python train.py --n_experts=48 --moe_layers=[0, 1, 2, 3, 4, 5, 6, 7, 8] --router_score="sigmoid" --normalize_top_k=true --routed_scale=2.45 --balance_loss=0.000112 --router_cosine_scale=14.0 --init_std_router=0.0255 --norm="rmsnorm" --tie_embeddings=false --optimizer="muon_variant"
Below are experts of layer 5 (counted from 0) of a mixture-of-experts language model. Rows are named router (the router's row for the expert) and show model dimensions 0-159. Each number is 128 + 24 x the weight over its row's rms, rounded and kept within 0 to 255. Numbers have three digits each.
After each expert's rows: "mostly gets" lists some tokens that are sent to it at least half of the time. This comes from a sample of Wikipedia text that the model never trained on.

# expert 29
router:155118121151145123120132114152105161133114124072101099123124141082106116142135138138149131111147145150128077104126173157120163121120147111146132117157090135102138117088143120106149131125177092147130189073110084150125094152119141150131104133128136109155139152120096108141117126111128143118118138137124143115100140090126117129132099147129126151159156121055111161110103153135104228127138154134098157142114107158130122113132131177124130151120098158182130107165152129165146121117122119
mostly gets: " qu", " pl", " med", " tri", " par", " Ex"

# expert 20
router:132160128138169148134077128109120129115137172093139146144152174122121101132182116115147136093102122157174100101086142125137166126130141123099144091117105165105099135091145096125143130153125139142157148083113085123168106140133117161107113127152115091167114109140086142139159163122118095149122116156092112106116159131143140126181141149127098107169131149109114160127138145164117107165148133143119129104144122142146110095161092120145143114120120148128173168170133092171120090142116101
mostly gets: " his", " the", "The", " their", " its", " this"

# expert 36
router:152142156164155130119123146090118104119096127138182097055125146147103121097123113128135180120152141161133081130120140128127151125113136118139095143138057131091136123103107133107098143155151112148082146104126145150114114083122053145125079130093110102149168151114103125144110138125151097134133114166108107119132122083139071110145129121149094150184139127109166145123118136136152159129138159110132125127147128120154135126134120175159114144125137146165117134138146136149108098099098127
mostly gets: " won", " played", " released", " took", " served", " located"

# expert 30
router:119100148141128144147112142092086126099122107111128129111117167131104141129171123136137164060113145156128150170125118148106152163138119130116121136164131176101158166120135132174155083118144099132109123128135168138121103165096156127115105076128090122132136163128115096180148096119131116160150118195082096139113114139131153081148121138117126113087161153120120136174141163139105146128118148143116172146110123167146154123177127145141143139104128129137160106131178141124116135103120130
mostly gets: "\",", "',", "\".", ".\"", ",\"", ");"

# expert 9
router:148135134101173127119118143076126101119135117121176126128162150134091138107090136132113177069152109112127083141131155147092133147115112159123103175162111164105200143133100115164152140109141105151106159110116120127110097157120066159123119131128128121128125126106134145140113161139142077127144120168098092123102121110165151129108124110120153141158146152092128117098113121144086146178131159101125108141154131140129134101149113160132104163096100129125139083128153149162110117126092125
mostly gets: " when", " during", " where", " However", " because", " while"

# expert 12
router:133134151136133129117083127096099126144104093103168098146141137119097120115101111142100141074149112108091106129127197144055196130097139111122163112136104169103141146112133090137127152116131109128130121120102146143134098167146115157132105147173111092125138155132153147140125159094138104120128097110116123145120134116147092096143159130090130161103121165111121147109073159148101130149124081110128131141170123155147110084159113128125116135110113137140132142106122136181124149123080128
mostly gets: " from", " at", " on", " in", " after", " during"

# expert 27
router:137126157152148144126096102144102090135104154091133120138100171098108123116110149164151111083127122159115107132127143118128120097128162129124162117172116122085117118092137107145151138131175112160129158079066095119128092184152140143113084146129078120163118124132091122123121128125169124113134137110106122121102127106132100097145143133113117143138137138102123125116106180170106216158154141127108159149148130143137143124140135142124121127106097153152170145130151144154179149121108104
mostly gets: " Gl", " Z", " Br", " Ol", " Bl", " Sch"

# expert 37
router:112067158087155164120094155077134106105134158092099092131176160133113157111104130156134105077099145138138130129140098159113131169107131129105137147187100130113167131105135110108157092142136133136119148126125070154145113142096137180098118109145133109129122149119122116124198135134121085117149123159104168081128160128113121095137144150114103114182126111149089114143137155131123149119127157118151147107147130162131135107133139134150110128148090133129155127121137142156114097084124127
mostly gets: " This", " They", " they", " she", " It", " These"

# expert 16
router:138128120102143150133102138108088123140116113070123138141156131145155101147103103153129140085110100130145122130108114193121132168098129114102102128149133142106144155118109115112188108134154137154071149146119063127125118138106130156126134107124149120133134129160108127154168126123104069127151108134097156120119113137129141073153103138132076166153121103116108106113136134133108164134135144114140137103141112161166138079106103157168085152128126143182154077159151145135129090113127150
mostly gets: " area", " government", " book", " development", " production", " service"

# expert 18
router:175121126118138124112094129128117101112152154077124174124136146136178113138131124116107132101134152129140151132112147161148121130135116139082134117108120134102122137071165083152150145139099123177095162105088127142168116142136137185118116107144142070156092125109117149156156136096134121119130140142140103129116196164136098122142099154124121147156134133126154123113139151152134188190160116157107148105130116158171181124126108137102141125095146154136149126140138155142128099106094126
mostly gets: " during", " 186", "196", " During", " 188", "197"

# expert 35
router:153138112123168139116110128103099130097134149076130125114130135108154105119155144132138161117141127125134133176084153121083135101141111125135167129106125146107107170121135104176136111138121097185084136122120109141154092177114118114117115130146108095152139165151102112183182144118106128112103112154107104148114196095095114096164135120126111113179111165137096115135154140133158136143148118127077141139117107166167138166141107121141125123124134151119165082123139094128089127131108113
mostly gets: " January", " October", " December", " November", " April", " February"

# expert 17
router:146092130134137099137156114117119154120131109109131100109107149143107105117123083135161165080144122139147125141120162148128129126102143109158109132147103147105136136094147128123169151150161100146134172140074141105097127153113144139121095122103128097131131153126090132140125126149155112122153097122113132115165125097091150118156120143108150124144160147085088132156112126156127215098148186131119138112169130165149166095112129150145086173111120155150104108178131119140151113106146183
mostly gets: " med", " mechan", "\".", " sequ", " gradu", "lect"

# expert 44
router:148052127119126156152109134115142094045146123112127122115151146110161130086135117129131125080090131108105110135122125154100131137120135117107134140160153157111118120101112091125173121162150096118098173107098119134143139116122118136116111144141115065140157155119127113111114117120138162105123078144108158122111172129156117102152161162139106121154123131097108124082149153134132155108128148108153130117172110160155117149150090128152094123139087112153125135137128138137132084070081117
mostly gets: "ş", "ko", "ima", "va", "burg", "á"

# expert 45
router:130109121124147157141118142122108139084127107084104137114165145091104140106149138152116123091117162106138127122109131135111147131148096125100121128134157142128175141072114105116147083134172075117087172096138097136142117136127160145100130149168123099138168161113129103184119119126110124114128144165143111127092160129154134082139143111151142113152114139102076168097149139131119155131120157109107133096136093174149123131164121119144119124144086150156115126175156152132075109072133134
mostly gets: " Racing", " International", " Records", " Museum", " Love", " Night"

# expert 46
router:128094129163132138121125085107115090122115125100107115101123147123134117127131158123103137091136158120102093169121110141083160117138110090120126116136120154105094145127113136166106121137125086136080116108092055131122080153125052136130105187094075124115134157109115107125160116108119127141123125147108154161105133131163145129133112127125145075157104114118102128107120117159142200151152096145087121141121136109132174141103129127131147145114120128133157078155109104108142143118126104
mostly gets: " MF", " 0", " FW", " %", " 41", "0"

# expert 1
router:150082124191133103147151091109134094137138119122140128095127117132103107142149169116112113061130163127113152159107133155096175134139137143139106150103119158107115113131074149142122114134130142125124145128082090184130109144117071149147036147111129086120155139089119119139120130112106123110161112130133110116081133114164125123103156114164126102143108115106130126131130140145149185118137112145135154155140099146158121149090130138127116124086130124122135079110132113140132144083124105
mostly gets: " JPL", " MPC", " MF", " Spacewatch", " FW", " "

# expert 13
router:141084133131124138125130075113102108152109106132134118095145146075160110162119139143139161120105160132057094182128134169159124117111128122196129078172132153118101123125099141144121136135150118149159162112100111137143094146118134138132090160138094126131113160109117136112158112126136141138140138133124123115129136114110115137129126135100119119139120101070102111135099119153110217155164117119106121153160121138139177122138118157115185128124116145113135144162135165164155103115114116
mostly gets: " ==", " ===", "|---|---|---|---|---|", "\n", "|---|---|---|---|---|---|", " ="

# expert 39
router:163077151148122164150107127115140106068123145093157145133126140122158156095114105116154130089120131114085084119130140157093121129098105146100130126154134134111096113078131105120151117196147094115129153103094132157146112140119111142130110164138127099156166140146099144109120132124156150125134105153122151123110155114151116095145151153173085161140123156110144127072117175149125170122132146142132123126151119153143117154154096110160138118141070130161152125153123112138127080090085128
mostly gets: "í", "iy", "á", "è", "aj", "ç"

# expert 4
router:124077132071144170151118149103107117107168150094122152116150165114119089099093126135109127065105117143121131152127102154111149157121139113112127118209142141117137138090121113110159131116139106118088148107131101127141167114113116141121118148137119098187133153118132071149122120138102131141125115160068122112122141137127142081164147151118102166167107137145114127123127152145114161129132165120135172123147149159148139136153123118156095130114139119193145137127138152123111084087141140
mostly gets: " Pakistan", " island", " Society", " city", " site", " cities"

# expert 7
router:150105144174151144135095128135117119094110147110152124150108174121097148085114165137155127090158099149111131146090135145122142105135121131094141129148135128086150134087144106150142098153153110134109143087099112134151103158117135150097094148131109115152129162142109137113109126113161140108111121153125090111105149121137117085184154110115109106131141165099157134110131177135100227152156170122106142138130128140117147154175147140137125135129092158139157124138154127107180114128094103
mostly gets: " Mc", " Ol", " Marc", "zz", " Rob", " Tom"

# expert 14
router:154054122112168122114118113101083119101135112117124129081105127128140124127068136157124170085125107149144114117136082135117112153141123142120126154145119138095143145130086108100159121144131098149055144115120095122118118117140122135123116150148143133160117141093121100169156147116087116151155128164113121166109156123146149098173108136126125171144092100134101173100146130127118158131128180108094119142116110141152160104124129155165108160107128097181122128150106141121116101086142137
mostly gets: " politician", "ations", " studies", "ilities", "ments", " 1973"

# expert 43
router:107135170146159122102115135070121071160122144148153118131113129123112101124125142148146159082118101120144088113090156163097177161105115162121151139138110135089132157087126122120135154130146153119141147088114091139164105115088086139123098140142096112126144109145105143178107173137091116138129125146136108097119173109145154109172154114166129129156122144134139114109117163146128126165138118116138132121171124159123116100119122123153100109083100163157127100154144104154100091130111081
mostly gets: " took", " their", " without", " into", " its", " make"

# expert 32
router:152096150138173118141112106113119110144105145098145165109140139118112088136152126130165158101144114155117111140163159153142108115128146125148142065173090128072110108100141117153119130123142116123107107141109121119091093143099113113183065127129121113137167155065123132112128126110177110136137132118151130103123142130115130084148133156109097128149160113120135128149122153147132157134141162155114132124143099157124162118124108164127125182097131120165122086183159108180156142133101103
mostly gets: " w", " s", " b", " dr", " cl", " sh"

# expert 0
router:151145115151153130127132136109129138143119124125115135137117125134095123126106162124099135079126157185102128145136115137102163132135144118141134135172072140107128082071106093127148142130123106133110137125114102130104116147119097121111049155134129136167145151116082083133142105117159096165168107159118167111099138111131090139145144138117078178157124124131134144149108107174129144130167148132116157159108129120145164080118127150143093138090126071137137113144119105179122146101097137
mostly gets: " they", " would", " who", " there", " could", " They"

# expert 34
router:168111100121123145149090105066132102156144122090129121128175136129095091119099133115121142106112111127118075116087142155136155122130098112120158076139104167109162137139129115135184119123121121154138119136129169131166126116140157134142088124161110096161124133116152130110158149105135138130130111135118142145140138121163120091151155119074117130122131145137086166151118155157103168147142123106174129149173138134177079103140125128176126119092154136115140139101174137158123107105095086
mostly gets: " throughout", " within", " •", " across", " southern", " Animalia"

# expert 23
router:135138153112145141130094132079139120130110127120173110129126144111093139118107122154125194075161116120111107133134192156072183140115126138113134147133110158109161149134098104166134149129151104140112121102101157149128091156135071175140120127169110112154149140134128147130113153110123086113131125142108081131101144110134104128139145123135146150106150154124116119089092148161100149163126123124111099108181117145123119071174125130120118168120096144114136115104129113168094154115096125
mostly gets: " with", " into", " during", " when", " from", " for"

# expert 10
router:120110135159137145121141127085100118064110103145123112072154160145099109122170112114139150109097153125122074140119126147133172141112128100146128132125115173085148167117179121151141149144116081147141113118073152118107110125085132112149100132131091107123158143136133121132159151128127133150163112189084105148097122131143108109156129138140107109121176117131094154129120167149115137138149126114143124103170141132149140143127052168143106153106115107140126127091158132113140103100110139
mostly gets: " —;", " |", ");", "',", ";", "|"

# expert 15
router:140096184176170159142121124137113106154163169101149162118130111068157119147120132136135143060089104157143074121119149139127129118130154139113154137121116157080102120084162135180169125134150120122121167126092111120132097154136114131100099134098105120136132150139120137130117112129165109119166123120139165118113116108111099097144128120123111155171131141098126112122123166157100199124131153132153120116143122158138173146147117146107107123116112144152136125185133121123163113126104097
mostly gets: " Bh", " sc", " b", " g", " ph", " l"

# expert 8
router:113156116148157128134105107108139141118132138132139190139149192113120096130175103114191168075091148120128126145124099172131158161144097134125119105133110152103139121126116102144122092129157133123136121132155143159134108122105087179137078119165124148152120123131119137120172171142149101152128138171103103109119149128118104107181151146126141124143141126112133160123147140171130128137140116182125120115152124168137151107173100125131130123121119132161148154200140078138112110115105137
mostly gets: " his", " been", " was", " became", " would", " were"

# expert 38
router:104096144088163154109105137071118114148140166069148123134144116129132114112071092136109171086122087146170086137132166132121153168107133124105123116162121142130128166105130093112148104151146127130123161110105072133129110077089132111135111121117143103133126147134111136157167129111123126136123122134118137083128165093143149091120156131106117096168147112117103141086116134143138128154102144131124133118126125184129155111077119143168132155104118183142126118140139134148109086096135100
mostly gets: " these", " political", " health", " human", " These", " various"

# expert 21
router:150129141079149122105111132050137124157126154066155117146128128121123080139104116129130130087109107126082106166119111149113136134144128086092111114136102164139104176144083098167117121159129130137083155092097110128108120110145085115108116132120091107141108164141146089160139113111127127144125085145125136136129149102146104107119131142113113123191092071119125123092124132146138165142135131123101159133118148139172171109135112130157141145158119126138145080137116134144081111119125115
mostly gets: " four", " three", " one", " five", " million", " several"

# expert 26
router:150140143161133156127109137104070123082098090125172125072158154156121109145194102131155150104109131134146105161111133140098164124102139088173142126135108135114152136148168132131125161132154096140140134100076160141129087130113126133106086129127100121153134123145127121127176135145166137114173105185081117143123119123139131111140148123143110111150169121106097149136139177124101150138134089114124128091178099160143109139135088152134136142117132121128165125123162153123120114102105117
mostly gets: " —;", " ·", " |", " –;", " Spacewatch", "',"

# expert 19
router:127114123172142116109127094089116117129111123116112108090145167137135144147093147151114142131113179149108077117123130138108138134109120140142162127147094116121181130105151115112160116137134120149109138100116066177165116149101118119139101164118135126133156141144111159154168178122144080150165128123138139132139161090142116120126113148129133096139109094140093141112072123192127195174178143165150132124156144165123163139142133119146151147108134156113103117105133125124132135105116089
mostly gets: " ==", " Location", " Total", " %", "Personal", "|---|---|---|---|---|"